{
  "vocab_size": 2048,
  "norm_place": "pre",
  "norm_eps": 1e-05,
  "positions": "rope",
  "qk_norm": false,
  "attn_scale": 0.125,
  "tie_word_embeddings": true,
  "init_std_qkv": 0.022,
  "warmup_steps": 200,
  "schedule": "wsd",
  "final_lr_fraction": 0.0
}
Below are experts of layer 5 (counted from 0) of a mixture-of-experts language model. Rows are named router (the router's row for the expert), gate (a neuron's input weights, with its number), up (a neuron's input weights, with its number) and show model dimensions 0-127. Each number is 500 + 40 x the weight over its row's rms, rounded and kept within 0 to 999. Numbers have three digits each.
After each expert's rows: a language model's description of what the expert responds to. This comes from a sample of Wikipedia text that the model never trained on.

# expert 38
router:447530568459516505531457497522546469544497494460541525469516424491567499479491511542481511527541499479573478463542490535515500504501481549528498520494516435499474507536490514520529440488491545473517445509528394470497460571534495458488515479568496432535486546497415478548558488499531584552489572412543544473489549480512564485541457436604483493469549518525469410516512483482564514485484
gate1:522459496489506478516467531468478514489487562464520519463496547442465438452493544559514462531442526513490546460498576399499525489506564498500454515478500525567507508510503558484556524495569484444547397460503495557454513478480487515473543528507453434511493516391467492508521546489549478460515604479500450492590460488514506449487504527494602481519540532490521477454465535551559504573493
up1:533448510456487526530474476490476513506521493436529495458484514449478475434499508531488438512421554477516548475534521453523521445483557493562518497453452490633468523530539567494563512459547467455514379451500514552466514488489439557469492548518464423506514531409478486486533519477530489453480595494460469553625455491532543443473491521478574466526501533528491446502495536486671465548529
gate2:473482488541497493530513518495490482520494573533458469495485590515532514459517542461503526586536509539421459467535571432504453467470517471571513512405590556478468571437441543467540511457637526476483539480552515473461425515480585514436450494511488528554497528555541509439458471494419573474538569486452481520510533452550472458497478498487497453535490596532450499564476541504539454399538
up2:547494520475521530443441512474557485541445474531499544514543499503470508528531470530484572492443487529485561526470515540483476555486499522509504533543476454391507437454533387453543545494498444520484455470502556545520491497518399566480501529479527497451531463482421481449443481485526407556450468509497510489517526531448444565557542540538470460508465419487530500511483448458495486478488
gate3:509490509509522522497558492484519480472572577463527443523533479530428480508475398538451444510512554514438479515460466521500555495577517439612431449506476514554582491555497421513540517484514466476444482453507435486539497483594434509512434564508547457472447502472445497500530468513520481456449460518583544564562516525548490499472523499493555565520509482468462497396516520565518521537482
up3:541474517527595431478556517542472490465481514464524521601491505502470477542510473533473531468493527563504481478544473458541593474553527534526426510511481530552608473549474451498541498446548491542476504515521488410505493506511503439505446510524499484541415485553428507509432589548548430555473436513494562467580470489558383467554439552567539487509534560531488550456493557486502507454477
Description: Full stops closing sentences, and nouns ending clauses such as year, company, area, team, season, District.

# expert 49
router:504483501489518438501500447433492461516483508492517442433466530559512526444507480432547522514533549551436559502512528506438353561462571502523561496549490491561532497471532482547539535457500504512469531483500427565523490515548521574484436525556529517524522532515533444471444498415500493446513511447425449445468452470501570505491490514526527537499470479556506475528460488479528479484537
gate1:533546507441418541497538511484496466509626522460465493541476547509447461445480439498476438501543547502421483447576466526424480484542449528548491500539505479563470491503481439495519456504430439511470460502449529516503485513512521543503472506505517510478612494485497525551496435488502536515579480472502561432554531456504481491543525496608484455520515521500518522511495477554513429558463
up1:513480513537586517526501466518485531511513557541501524530522483499536519568501550444488570513432529565502546565369481476496528542493443443524525513507466546493593579510462496492456520499487495552513553414520503488490449485472485447520552514516491506489470482500554434473437560562492505511483495500512442520431571535512419575509480521484493513491527516509426528431456569503409542434524
gate2:444479479410490490474503463465517546510503410510523504500508540510490446479512473574530437507470522514517543523538504431458526514454440502509472484475547493546488469531551485540484486540485463419530416516538455557510452493580454494479453561498454443541547510512496509504568417461572511468532437519524460532507443505539513410521431509548533472508560386516475450539410581482527544532523
up2:490493508489463455502461515524489495501516471428513480495504447492476456453465488493551424413504518541443495541500509571499504531468473493488507514467527582549503498568530583566490459510484488466477482517464472503506448480477427509502509513502443429528549531505521521569594530486474527477536464466484470518528497534540512480488436485451455528495502511510461418522480599462508485524525
gate3:391486505499515494495439507505481523441483504419515496438506528533479479522496529491535548483527530439460549490451500483492477496494604565444491530480481546512528573435429485498593516500507539536477516505497511457539470480426505509529498530493506566567607502465419532536464505561546504583495513546492521438571441487465442466506499504514511557510502437507514464502501510477564508518504
up3:519502475507539503490601508480521501535478537581494538549479418440467555411537482455513544506448528511540461522499534544450538490508413490497437509471502467443424436520612520508500516462381513454533509463542477543465496521518473476540491484515495437420437535527592474505522348495503552459470526503466542507442570522519534478521487486541507426508516506511543581518525519519457533473524
Description: Single capital letters beginning abbreviations or names, especially P in table headers like Pts and PF, also K, G, B, D.

# expert 10
router:509462522550571480499498465471438489434443501533476572495520515533476513520495475459459452589527514514513499442438496512545429499505478537502455457578461588470453499465487484512539472567480469504473544485505471544514549522476486585524538455544470548409524527475518574445513523555455408580520480475544507479494422473502528497522497446561514554487529500455486533458431497527532498514455
gate0:574494491467589372487418471528451480415465546558493482482526495507532485521464465440525528509510475543502495460503445548495465520511530555455487523510445559485472487504439506479515524548490539493437518544505482511473370514478461498486569503474441504426519504506506513463515554546518530450427501523490506548558465470517528512416499424460498497480492539463485464465551474458549540436500
up0:470502469559499508518542527500470517500529482524526453530512531538492473515529498468529514412505435485474584517460460584452469530470457522535519515514546505626539499487610471509445465482489473516565502478548455495497402499495461527438436547533466543588430542473512399551547519510468495534540428519545503483553460530477523502523536457529502484512537584566482531511503501492560473517551
gate1:511406520594423445537554430482459510505481483463508485465494533539549531516505494477473432514475487525546541573435490500466496519504514556436474492498512575495536519531463515498504502448517455530477487538504526500386477496509553467510434534506471495449481492516476555582496507448463477459545495515488517520552470546510490542533462494457543509515450508520491509564499493479501450467600
up1:520448519499543467523501472485519493443441468484492538469524489596467543511508521508533496509484453533521537547477516495517457532489494591469510436486569531545545538512538518539506540489541487539442526511573520463437477505450554483522480508531497526406494534517493502569462583467434454480564471523493528454519470544474500520533476519419467499521461474562501516500503496438516490460580
gate2:513454529548469475519573445555472524483530483512525482520481456493458428494478522545487537556469502446404510508494476476510446413493469436593422433522450505546539465456519500478528460486377508511537395453532522439482550505454528548513510433498432487456488510463481547447471540484511486471490545527507583513535574505559494546488513539505528564502530529496516457575546481447447517570533
up2:423503479524431501501518515512489486582526514515486458447491552494458504454530439534549520460536472489478511483495517544481491544484486471511455476557496578458512480493479488568453483486454508482511482562485462547492474504527535500478424460517532542447618480472504499471583447523541524434512483492486481538472521425476537479558478433489500469480506518543506480536487490499459486485495
Description: Short inner syllables of words, often pa, la, ia, i, as in newspapers, Supercopa, Epipaleolithic, and species or taxonomy names.

# expert 62
router:570465517562498497495504516517470527566475456530445464498487448465457612510466512476466449506463441483530543440540451475525487490598481520524528522567496520494522454471573518459454502422508464518479537483470488488519495517461511486433516505530509411454522496528498491479551502405528514560435506471465471530511474527500514526509484523511423544554521412525502506544585428448536459479512
gate0:491495511513552455467497586562537516487455492526537572525509482467447459564509491504503524542481567571420492523441569496504512422469475516505460507558538490577503508509463553566500495483538537449490522515475451486464482494541458499569478474497526498483574540527510494479539439560493513512459601460556560496451526487547540500508552530490448545471525543509560583498484512500437568423494
up0:507493470476457513495591496473538473605509483505512475484525511473458508426528525545452552455480503544509490519568532543480415563483507463572524544499581523405497490541576464507517528563493489511528474505540495425503470475547506484425592545501538508523514506466480469508506469499536516420539419478457542472495480478554528555505496477551554544528475452492551461533503539518396500546376
gate1:549481493518508442473574432523467504467470596547502479493522497563469506509489471541500491559498575537445504471493490440496486428466556449541548506496509467532501441427496509517506480548395486490446528553492489581484535511516513502458483490542544541486585527477461570499574441558495478527424493499464525451446509462526511500481495494494487563497537494498446471468441451543473519471485
up1:491448497442525523492570413471557460476461490476530480567492516483542440440445518493480456553542438450598542509528476523499448519479505437565509600509530485529514520460482493539519455505491479476535445539501480535533521512505458531390492521516513539525555482449450507474465376464555442472478492510509501448490528518467554473505471499530372503494547429413471466470455536499484444603457
gate2:482445501446485512501557507473485527528513500423500480446510506546455527448537473435489428430481468475469472546530485484471502523540432527532529504483580521516536474492476489505573503498466534516539438491470512501570543525553513463429414499528481495484443514508562495567567457544510512606521472528521507477547483497523579532556494469500492542523490561507488450451444559531431514454502
up2:503463511481511522498568488493486522524495477449497457417529508563450491496559473436468424481530448498455525567508475436514496483538438495523485479523582491515568440498560481486549525456471518566546465491439528516528580513567543449457433497530544472473483486541571501562561471571524515575491481528513498517531512505528511476571517463494485537509497510511504445463473491565470498430513
Description: Pronouns his, her, their, its, him, me after verbs or prepositions, plus the piece mo in Commodore, memorial, movie.

# expert 24
router:478480525522454574485558513432483462456489478460581609464496444505518459476424545467547463487524514529496496499546472489509532522491472509467532536487535516535496512510504426514498489488514516433447506462446422562513463471547444514465458482503524474512504572451486490480439493493508507424525485477439442430505454509469563531513490485553503484491487529600564535588509516608485478501507
gate0:544535482538557525447442545517477558500533537422509577537536605492529478409460477534537517558482522552500530480545408560531492471587470510492506519483531516462529453541506451535448451513465579480440467480584498442485505513494485478470488496477528486529534445503484536497492520447492526480512464483547435547566509524471484522544458503561545527457520507510502493488459526498517470540421
up0:512552491530451457506514500473492530549518551498488493486481492398544518440492505524531480488554443533554442508414608455515542511529505473525464485509533590488485499492553471514460588513478529485532512521459499541552453472486478534487496470493495481541459455521455521488471518487528518530484427501531531519502527433480458507504481560497482519476520536464499497434531472547420468512423
gate1:440480498505485465485482460436452473521476484491504528398503522530513412496497481498525507549508507466410489474519427534444480489570448540502467468534541564538538534488430466531527477500493514564503517527474479418511450480536547448485455462475488562515526504486504533505557520607495539534493498434534516523483495496498498505526495537471541552492558551453455513498482493534525477491480
up1:513499480366519514482466503537481540485506494573487529525541556514478581522515454539463581493474486459502605486559549508519536501496455483546498518520505466476545494479500468502441488490472532485472495440517527555463478499574456568457468463482517470463476452504442445533571420548524491489500611526539523524527488479490478447536540530512497424503536458516508573500456500465516511484456
gate2:544502535409531523462515490483443521494489501520492560471540564498421506529480554535503533498514618543457421545505528428496493474479416519580616539502459483500540567488476506479533462523466512515540508465529520591460506514477510497502513528461406450577431563538520492502419562465475504540477434503519536497569467502535476563579500557495518549538491443491515490483459532479454553459452
up2:497605498565484534508526502530536489507494517470442529499466427540597559484545464490490508454514432442504545462521508583525522575519486511427372488473599516454464444532480529512455540480518528533490517512529507400551489495514524532490474475513568556438506425451495492496572486521463529461491585515481476513440585549442548447431501459532526446484491497501517488521538398499504454537543
Description: First capital letter or syllable of proper names in lists and tables, like Ra(msauer), Ra(cing), H(ubble), A(wami), G(ilchrist).

# expert 61
router:553498522477549462558474496437466546508459500598492508549428502548498564463437439500484494483517464491556562518458461510498496524510530545529455473548528387444458523487531475472505538451473512353420495527486501518495551515500494612540457532506501459456534479466525561406467502542511518559396556509451503462463501557499523473487503426440520514496460450524537471514532440533502520501490
gate0:441534502472566526509511534569449523508490511460513444531509539637464504462504502524516388520470473465443513496521547553543562440429446467471505467446494495554489441456511465509603560493479491494472455442481460492587518483549448535516477477478504513449545457460571456465552497537542497498482567476494487473453410508510473474489537475481551450522467536483565454421532475542598405483523
up0:470563523567461513476554498505523458449531573480484483481482508611435539513501466517418482471510521450446457511523468525466531531584408502560537532514475537435493504460502493440498581495453567459532526533475475533565522510554468549471479562511522517462491531474444540506589372459496517442484471505520490486540461550537504521545458474581487433509458442500482470563520557591521543502496
gate1:493579516473528539501459514478526522449496467466489495555541556570436517435496456461475478441506563488403520564416462467522592492538464527511520491526394530444555488490490592515527487486465538484472425502566517647514578500500488517525511523478538487511442482521510483522479452420535500473468444521510445462498456525565449475498505536494422455524450469485524495540505440519496483434532
up1:458526515505513472497463538523521601463491541500487508518529517522494490515536451446517482502503559529452556554405512414516546503546488593546461507514446499501583504510478547510475477476490431583503452503512531574537527508438472537493471520475487480485415492551495466498494523433486511509492489472516446452440460490527433487450549554470433480492491520445527480527533375486499512433509
gate2:531475486616539461482469497482494568488515544542468469499440556496424408469514502515524524576501611515550524416525463489492554476485499526460461505522490443515564496525468512527512543447509440518476487568415487451498492505546576455442448506547563479473525446442485542494476495444483526573522427495473449451468503563500526485466519475513600514498544584493400485548507501496452522500438
up2:512442508659492494483445493438519550459468481515464490526449517402419468475513460524539509582486610518564519444468440471507598458453505526472476504525448468508558526541474526536498520440573511513479527545421455461505482499521561460489439547508571494499503454489490496459494416445495549541511497508468426506484467541536518483472466506500569530488578532513443485515512549483474528491474
Description: The article a after in or than, compass words in place names (North, West, South, Port), and the piece mu in Bermuda, Formula.

# expert 0
router:560474508516526549414525522444577546540420498523505482498493515532487529547521524494462465541433454567594486469533427427497490544470489510514523436543516479485535544510512482605464507561567440544490501520508428437458441488462383489433518512455460492502453454491437492486431508520574445473491535540525470552518461547458475538447533508473528500500511591514516438523507551510512492476504
gate1:524487484562477510493479444507550451432472488496509457474503497516518450520473485510493486468532532523525569509541418485497439514493466577400494526547527428512510489516466529500515504458525428524506439530489486495452485527464472562556502475530586525569497557490537519536394459457480527459464534512498516463504511533488470499604460469601500460473476492485486547483485457519459510603527
up1:549450500525473492457527422546554478448509516512522486502484500560517368555495463537452531518517499546595529498472480442509490483466526514497422491518493451527544491471520503482518533451584492473486408553514521543420467526412508559513429518467534522511473532498452466515502534536485517509497489530497513441470460520498474571479528465572402469487503485473510511536599413553401537611450
gate2:526509497460509532533540535499420512453538462483486508460509498481433454476524492495504507494467572501420485477516489472424565502506509496455520372519456461504459491516493596455469412562434454531468534497531518501490587458503581480523563532500500516490464499442478526515561483510520561358508459525523482517434509503525565493494477448497502492488468562508450456411472530545535549465521
up2:478509512527563645477506494583506533499524570507525488469500495490441483548494499534501479533522471478573478512509413469431599514484486516510542481530455472342440466509487532488485527521484462541475512527456543502628544509459546534541615534460477497459464551466521488507489523453511522460518504510479464539470500530512486436450495471546505472463515524535402418490502583551489584493470
gate3:536421459484470504471556550475525545560491445491525462485546503434473484495506500512543547412499461473476498526526472462520452511485557441451566475471428479476560529549562557439424502464496504530497537520496523494501502495478470504506561538493468481562520526537421463464411563429532535421500492564526538513431511540433534525512494421446446493481444466480516447416539451513458490499481
up3:494448489518470534492508555482551567524446464534475504526545507438411422523486535565490570369445554499485514531534437423499492578513476456512534476513448483453562488522598560522421497430491522568485521492475467492520530488484483505480494496509445467537520494553496461472500507460529554483484526562525549473496571495474555529530525452389534467502508476508512449538532566492591585475505
Description: Word-final pieces closing nouns, mostly plural or final s, plus inc-ident, intro, and nouns like years, total, district.

# expert 29
router:540513599486501470477518509492541458420474452520483568472479497528532467507509500460519454571485515483522419561503475471463497450519542483534499552509452449469502506517506525499484516473510567435535484500542458473479500499501489573527507462525567505528519526473588471536607512491479492486437489415423541543499510555488566494537481507464503486468549531488577448408528511539510488567552
gate0:483527484428543559534521477507479407509480467428483478528446534483487537523497516504489554439553436437519508555490523591438462492496456522504507487543609503517513605556459522459518542551470441485510558511485487493517555515475511521490442475517415505576476567485441539529507459481499524530509507501498552555537446477520528492509478483529440481498529484499528527538538553507500544609426
up0:511531486524423566513445504531464474494567481462523518463474537501467494469511479491515511406519564502500517556520509591553445495475459529440497533495534502541552490500499486502475498492413422486535553421520523544487489503521519471447523526511480517547527489467481480530559484497459568489501442472508496533491432509450441513591440398556564550508579406568530473481452511494494526526484
gate1:522532490500479516509526553529446470524497510562524552471511448485530496525470545499535511431491550575579465447501489442535462514583495499571506500504517494470478399546585520518515501497418435452498537461558493545558494502452516541471489488546421504501530496500481473458454548473500568439499507473542519506532478528439515532495473422575481540529509523462428482504461535518535533495483
up1:496442507527492472518565494512485458462431545554477520517542455458555489522507508472471444469559500550502447456557581522514421497547500485474487451507474419489588435464554538501499559446511473509453501522563535512496472523497471521564515488512438450515567550475570546453418491594525586546516482547461533435583445437506555519478502461561455533516461501435518495521501523534449527490415
gate2:494480478447542469531502467485489475528520420493491564482486501479525573508517481445460510487517454531494416504470490540479501496493569486545497519512563516541573452527503449477582476487483580446533498561518526479464464496460450480433554521529505547502465491550517493514568530535503544451513601506473479524422510433467525531514470506483528487488495545514481491519487516519560567471586
up2:577479465559542484475488497495531491451542475494536494477493547492473445460527541505443517511452471551520556486463502406535473467524530554495566457486471488524508494514631494523517520547434444573480527446629485454536551505498571471488501510480572466450420514486486519410458555442529536441487444530507468500542534531509510480474479449521483487517488443480464497532466454483560441437443
Description: The piece y inside or ending words and names (Seventy, they, hairy, Stoyanova, PlayStation), plus capital initials M, D, L.

# expert 6
router:473480536470437509529454450486497428490476468405533525532437472581437495535451470460491518489480473525508494512458443486483521436501459550522472496558475499492544459541492448556503483409450501528480467495542397468491506527498475536561474512531520464472460569506548508508518404500476448425477447502462525502479477543476553552497568526552460597482503453509583444568511507461491476502545
gate0:539509540499564503485480457510534452481464453580519495528499514505489574466480471427475466488551505462506497609386441413483495533487465476480443443473505477488525502528563504490539526481516514441453446516538487549487461495557417504513495484432462536525508502557615516508456493549483522560467590542497489456420528463596571543480541533461553487517490492481536543460424535545513499436507
up0:494492510534518479488569485503496484492453455503474498581515547452516543435524494473450458528527501462454530571456420626468487557485499516506447478496535571436476503568524487538522486459512488557473533521543522529491501486528423491483550541453412566526478513486575493541570532554488571471475546507536532533482516477516500518418521484455575488492553525474493543449485524493485491399457
gate1:402502486533434481537435429475454443410507509566467479541463453481532537576506511471554456433491529438508525515432519475433451514484477481436497532504545507516435489487539540575477440506457467561545479536539491552528487484534538504470596529453502450495537452495571518503529522489482562507515509467549516540520447542445456496490480488447591581505565483473474544459481488444473509492552
up1:489594466390529531523554457537440530554540525518496503521497490533443583433547510550460582577494531470471481518514575503467496500437533467556534525489513498550445512497506474549447495532470471552506504455472490514481575513501448528479482566540520486521512444454459538557533506526473478504476486499488559434578544488513447515502509451571455517535495514485470499548491470506483496524451
gate2:531485516521412534524528505479474437524509509435516493474470540405485449498515577533509557452523487555510488460483510473489475550444615468472551594526448558499490506603504522504509509502519482475532514527481531562473516509476483503520522503507432499512493546454561447435487494461506499385509513473477444520486540533550517504502511392392543551502488488453518383521550488465510499510567
up2:444479519468489487516517510536526448500490466527453494522506482545535527561490522493497482552550534478579505530472534532489510562461438574498483525546603485494478538465527545510465550489545478489512560513505482481510421507476514503531501514478615498527561511540450497536445513548476554581529516500490515466550521457436488511455531526434510511514486493530524522546507513496488498550466
Description: Apostrophe before possessive s after names or nouns (album's, museum's, Israel's), plus r in Officer and media nouns like song, album, book.

# expert 43
router:450467515586433494464523516484509497524600495497503529509502509538493523533516539445457548497440536481515539454543543546502540547521520567506529584505438504415474532609537455472505543543563413522580521479478515459473467518463516487483560454491517529556442461475504543515523553515505465515517492463513515500491518449489484532539558488451532504450444566500495503516486512477469566417462
gate0:586519483575480471482502528504515473497580524511547445496512547497531490432504505571431501462514499484501444528552476619492479398529530511443541480477455510452514473501550541510589486508509427535492481508453509447497499498519502511516483553474556520469576531474529560578534458455508495515534380520484502507478522428536560527526464464557532590477512518453459481469462509522463465557486
up0:466512541480510502502570421507491486472448586490501488457510498466538541466452498530550488453540471473512458533499484505569530463471483484499592502546535565482436468450546441540508514529525546436480425498491481558540477513483449580524429500526446510449527493469464493569506600567471517523505561482466529499424488495518477457496540484413434508510448519512497510493542441529418546512531
gate1:481410538555490442483415482486547450518492483548475493481514436470471447559500477559474536561468479465485505507455503451487469471469499509466507442499478460585515555563561494418493497532524442562464521573443438498431495536519463475501455550454398469494492503496514497524463475486494532548535427529484456516481502517493524479435475506536566432489483477466549480589510548481548534544487
up1:498533467446538506470524507483494550404471514496502586574507546516486492511509535437512497500515561459448477480520501551519485452551465530577468516495486469437463432435452531557472498507506503517497527468564544517533493492452512503517462475466577535501553506523483540489527463560478527576434521511503536516495472505468443501493549493500487547519499537516477481475438479474495514523482
gate2:542448490540479470459541524406447563506436536519541511491470501496468494465487550552522536614487556522522520515507469466457439423561499489472453447499470465469498515575512499508518531491509452517464521525475445409433497496435524491573436551490519500554496531510495410428522417516486515546474509549461494499494521509523491477461459484564500553473503511490469455487481450567530495522463
up2:486436490568493479476567507377460570539531515522520491446455536497502468458470577486486538508519575506502558526535515505526484440539497521501490425520486527412456554556536545525508530506475429541497536486469460458396550506516584489520442529503523528598506523507571486483537435533483537520490468542486495447511556477558480452565530478570482520490517520518496493436484460554525474487461
Description: The piece c after prefixes like re, de, or mid-word, as in recreational, recruitment, pierced, location, plus su, se, fa, take.

# expert 18
router:491468508531486492502517516469541438455478477517508561409540424517549509480555408518576513465429463530515462543497495507470487513483498481414480566565473472516532450575529527510521526454527472505520505490508524577436496472482418500562502475551498437533389508521541451479502508437434430525487528443515394473492531500500521445479498511425511579503529460482513488497521458468444524505580
gate0:553535495482428494516519472427511490536510517521510519545480474526500482405491520548564530535481468498492471497551469499513507547446478536531539580510618509429434445501567556497446456540432586458453499503513457505519481512545488471467456540549475510354553458487484514539474478521482461503486587513472490477458471436513539496589497488537527579487509501469506499502469432572560423607538
up0:479547525516433522535561459468523478469517573509511460434510481493559513548542441510497520466477477473551535425481473441536491517524527513562497509530459571438588513439412445476563531517485479591481464540501537531504571512444542496449532488504553533484496426467480568520487522393493504480513402498512526496539487547482470480492483527480541474473504444533444410480542476521471448453590
gate1:536443486518552471504530515472479453477428477539488493560512501476475534512524441479444465521479488502424480559446376403422473533442507464471542459463529494592556477526438534488436532476538474572469443594500554487446460498472430453506451454480467549522488495447451471560453559563523506496569495509493540479538514531465585496436483510410504481543528480530482517501544520488471528459548
up1:446510476422426529501525557551526541563495468537476487591495517485473467551450458490489432520484551544539523497473507542542515515535469457490401530510473482570463568438497491495466442498466469425499546479482456432473449511501412498494485462505510451470522448555431415463541470419503448484482547441522522565527413481500511544495452467561464537464520542515536526538456508470493500496475
gate2:493580472449402495497550493424498547492486487510523504477508509541501503487442487436520493436555569494425509539542518533508476509498478558519517543499545507447516448446522525500566496509627537450496457514472506400512464482464568466469463533495525504536517423561545506485588446496484554582506551495497505545546410489510516526564482508539471487480469446515541471507466546469424475513476
up2:493501492509503484496493455488540498497468497464535458520509567508488546570490548480530455482443518501508456538524430560469547508513447555547542471502538509495517456504405455560532504525593557492485409460528455460543471511527568457521527539508498435472473460532536494564517475377491495569552522486490444455593410477516443474472449527497461449525440481541494477472463554498479517439544
Description: Capital S (also M, K, J, T) beginning names and title words, often foreign surnames or capitalized phrases: Székely, Sjögren, Series, Supreme.

# expert 1
router:486545531486480475523491517497451494396532498474464506559423476454492560524525536511505492480503469507569478556498531473525497444464518516535544523543554452557497473560489541493523491507534517445584462533420494583445499522479493441559498471527558489475537595537505593496492522498496484526508517495487538587508530426543479474418562482534474463484506471559510558513524485489531483528489
gate0:522479527486508488551514523531516530606570459429523477505496568523521560527469552435483524609475546443490463510562424475504555479513511532474484481482472414440504353488572447498562481488478484476550514525463479478456495538452462496557415481533584502452586477476451564545531529502482533530504533563559535479478468465525464528462521456488538514453536483555496493530443514467432458530501
up0:489524503449427440561482507475430512558397488467503505460514511575514579510450523497550455539484531589418553554544473558482526503514524510608435497467581501515491478536453489537470525510500489453467523440517493564490517500507550536489424488501503450476502559548551510467543426462465516462472514496536549513543434469540489533482547489474481502537551530472496536542424478508509470427546
gate1:540503543594487444507476434528483469592537512501450534538469439470496501522506569521467510461524436465502491441558443522527472525563523460588467530498515559540526364485582507509483455479559520451497388505474517562476484494526500452475524518492504500490534493476530390548523491485441478487469544441463463530532511538502500548523543531546521489452536519519483425488507511530511510558502
up1:536586508524509509530501466564541502564513463487476513476505520480450442452523517556466521496511502425456426421404463478536502561572550467501431510507497517520534451498532506533581482491496524513512527487464429554483512469517459505560466503513478509467494526491500541484482411494469551464575513495548516459486550461426476490474475473489544529501464491496492545531468510480412527516451
gate2:585455510446508477493552494494482473461522432475489473467516553448501547457538455487450522490429445444487498467479439520547490527521531468618467458489538552464515530511474405462567528472507455535449511523498472414503462464476459510416526512486466442428543401478478511589553553436526496430503479518501527466461548525422521455397528499455560524518430443555436516494549496439436477445434
up2:466436515579511438522532501499502514511505506488488416473511506502516508469460470511538448508502406482474480469548504596578500477451497456583507448527469533539561489566444477480578589496484565521432494526469453399546462480453519542436498526491493453510547439484548458532518545457518534425552595490496444487509547448487497527441508601486541505524470578505451521402531487539475485432427
Description: Determiners opening a noun phrase, mostly the or The after of, in, or a sentence start, also that, this, which, other.

# expert 45
router:509471544501534452530450530545393435509517464555480522461444509502495541467525467503439576533627547531571548570533545480535451493534495547458521459578522484527506508548495527411472440467465512546488543488495456519515458529439510565443507515528463483501453577530485534517494488513492549550457513497472511410473430488472525518449529542482525524473428533546477476475519467527469451550570
gate0:516513499500491470497531567573525493532555476521470486542504549435516542514517496571533481560551464543524400512529520412506480421481508449528495476500468434515542486431522440506493451476508503527550454632449497430510455496523543462542423548507531532527491519429446453465469550542486466533590543495523535497519496446514582466481504562461488516516490530501472535548461497537475513525458
up0:454446516541412495485520560473548517503555453531434485482532469435516399523532521550543498466540506526519439449528495495457479438541523445568523536527513459465536538516467470525487522530519545514528523503497517557488462483530528445477464479472458534592493500495470522429518565527559489487581571488506499511558548521502511536563472462492516569527473471515549446509464550559472525476510
gate1:537513473479455522498565548451450543496536521419515482491527477519514461494549487474525553514471549488535542472570533478504532491539486512480524423493479516513482439423516478521532462554531514432469485482502503440556471470459497477420556538490500511528507527449483456469550531525517465480512483476523504500555427504512458515510511470379477574543579483514518478499474507475545460424522
up1:468485484468553531514529475542546507446465490520508528531485511445498550558453520434506442458532441497437447567422493554534491562486502505521554550486544474514568571555470501508468527474516544540543486429559509568503547518548564485566502517501497477450462500538511509551448503454469499514456512532444518589444568476529510489502540522573493497491465527522494514480438501502523600587484
gate2:496482506541446424503527568447524481567544497501485494504505608504557468455489497564501487519495523501478512539463511484501472458464517505470579476502520540442483539517491579497457486493515518475531477505547555504493470491514519494530530519501442495593504533505505483585457543585502526444475598548504507514435576514515522529512498521484482595506524478436489464513426470470548504582494
up2:451500481559524533461468467564443457448432485494509519522521375436441506544571480479498580471558386480586566489538504541459526527521526475491432463514522501575437383452502452483537445497500455441444518487520480519443498502468485507545538457469518535441472474477530462503548589471499508573506509501433476503450478534463518512465518489461532444491510486555531530512515449554477534509526
Description: Inner pieces ti, to, tri, tic in long or foreign words, as in acclimatisation, Eustatius, advertise, Aigio–Kiato, camminano.

# expert 46
router:500571494464468476525452525534518531420437504461498517532509510413472538519452521434416554516446444488552535521502469521479535547590515521486535446419486497526503485519532504515500495499515569482494462467464478498446536521472441597514498522516428492462453556450574521433549470472544446445434512462430490446543473533507483516458489507510492486516526487502469461521578464498505503507453
gate0:434517524454507489517493483545528524450456454570484496476479489477474537498563484537562539476539500536523569485551553420478430444434447538539474484503489467505462497447506443489508570486531465458487469486489573492474520487531475490550533466473525508447488543520510589408410567509463529468542566505535480460480525539432455414494486507505509406501502386476564599462515564483523563498482
up0:531501510479565518475389502504479467560497552516564519475499436554418435444490492481539491443529515514448594512551512532502520462419448472493533502539533567494557456412586495542611559453514548430475548510502544504521551513565493483514543549518470505512578554467489477460483504510551501448457580446543423548532500517473506437478530511524510513516499453495524465553424578511469551501486
gate1:429518448527547413461528528494485488447457475471496456466554493525484544499504533611486507538477430476474548513500529450511515489428427462609485472481518548458529560507475504467439502412474436516479539484510462435521474514429467482574450440472449492425498460572519446516505492536526485530559454536508516503459552471507491521448518532483520440503529429518491463518443511470493464535506
up1:504518480484515493467535454514478483557481554626532493507533568446444543524509493526510504464497488447512442485487515435463507528497486452503554480480482428443549553510510389540524517522520473457503445519458483533459414505505478516517533473484462471441488498505475479515421505500529404440538541514571484490525561440476487528514546504480495464502501482510442507469463474443451533533498
gate2:489461457489502511474428535588448499502478536558551482509508557505443455516542417505510488509504488530592531494488560461447459528517519411508518503533438490461457551535508502458549586504437548429508494508476580502468544481484460538508607573506502507489525566510484468471489449533467483487504481508534464438528546537452502444480572509484481507471468471531517487524517480478502544530514
up2:502552496421463476482530491583536474491575569479545540490538528558447461518566439507476412477493527550530515495562500528465513525467559448555525499542508504421518462494442472526524613506470495478525478462439542479453522509489477530467509630503494556428575526461543409479518516524451465503485490486510450498478505484480517539484529467492448505518512519469512474590560385397500509449557
Description: Digit groups in coordinates, years, times and table figures, such as 02 in 41°02′, 62 in 1962, 75 in 1:04.75.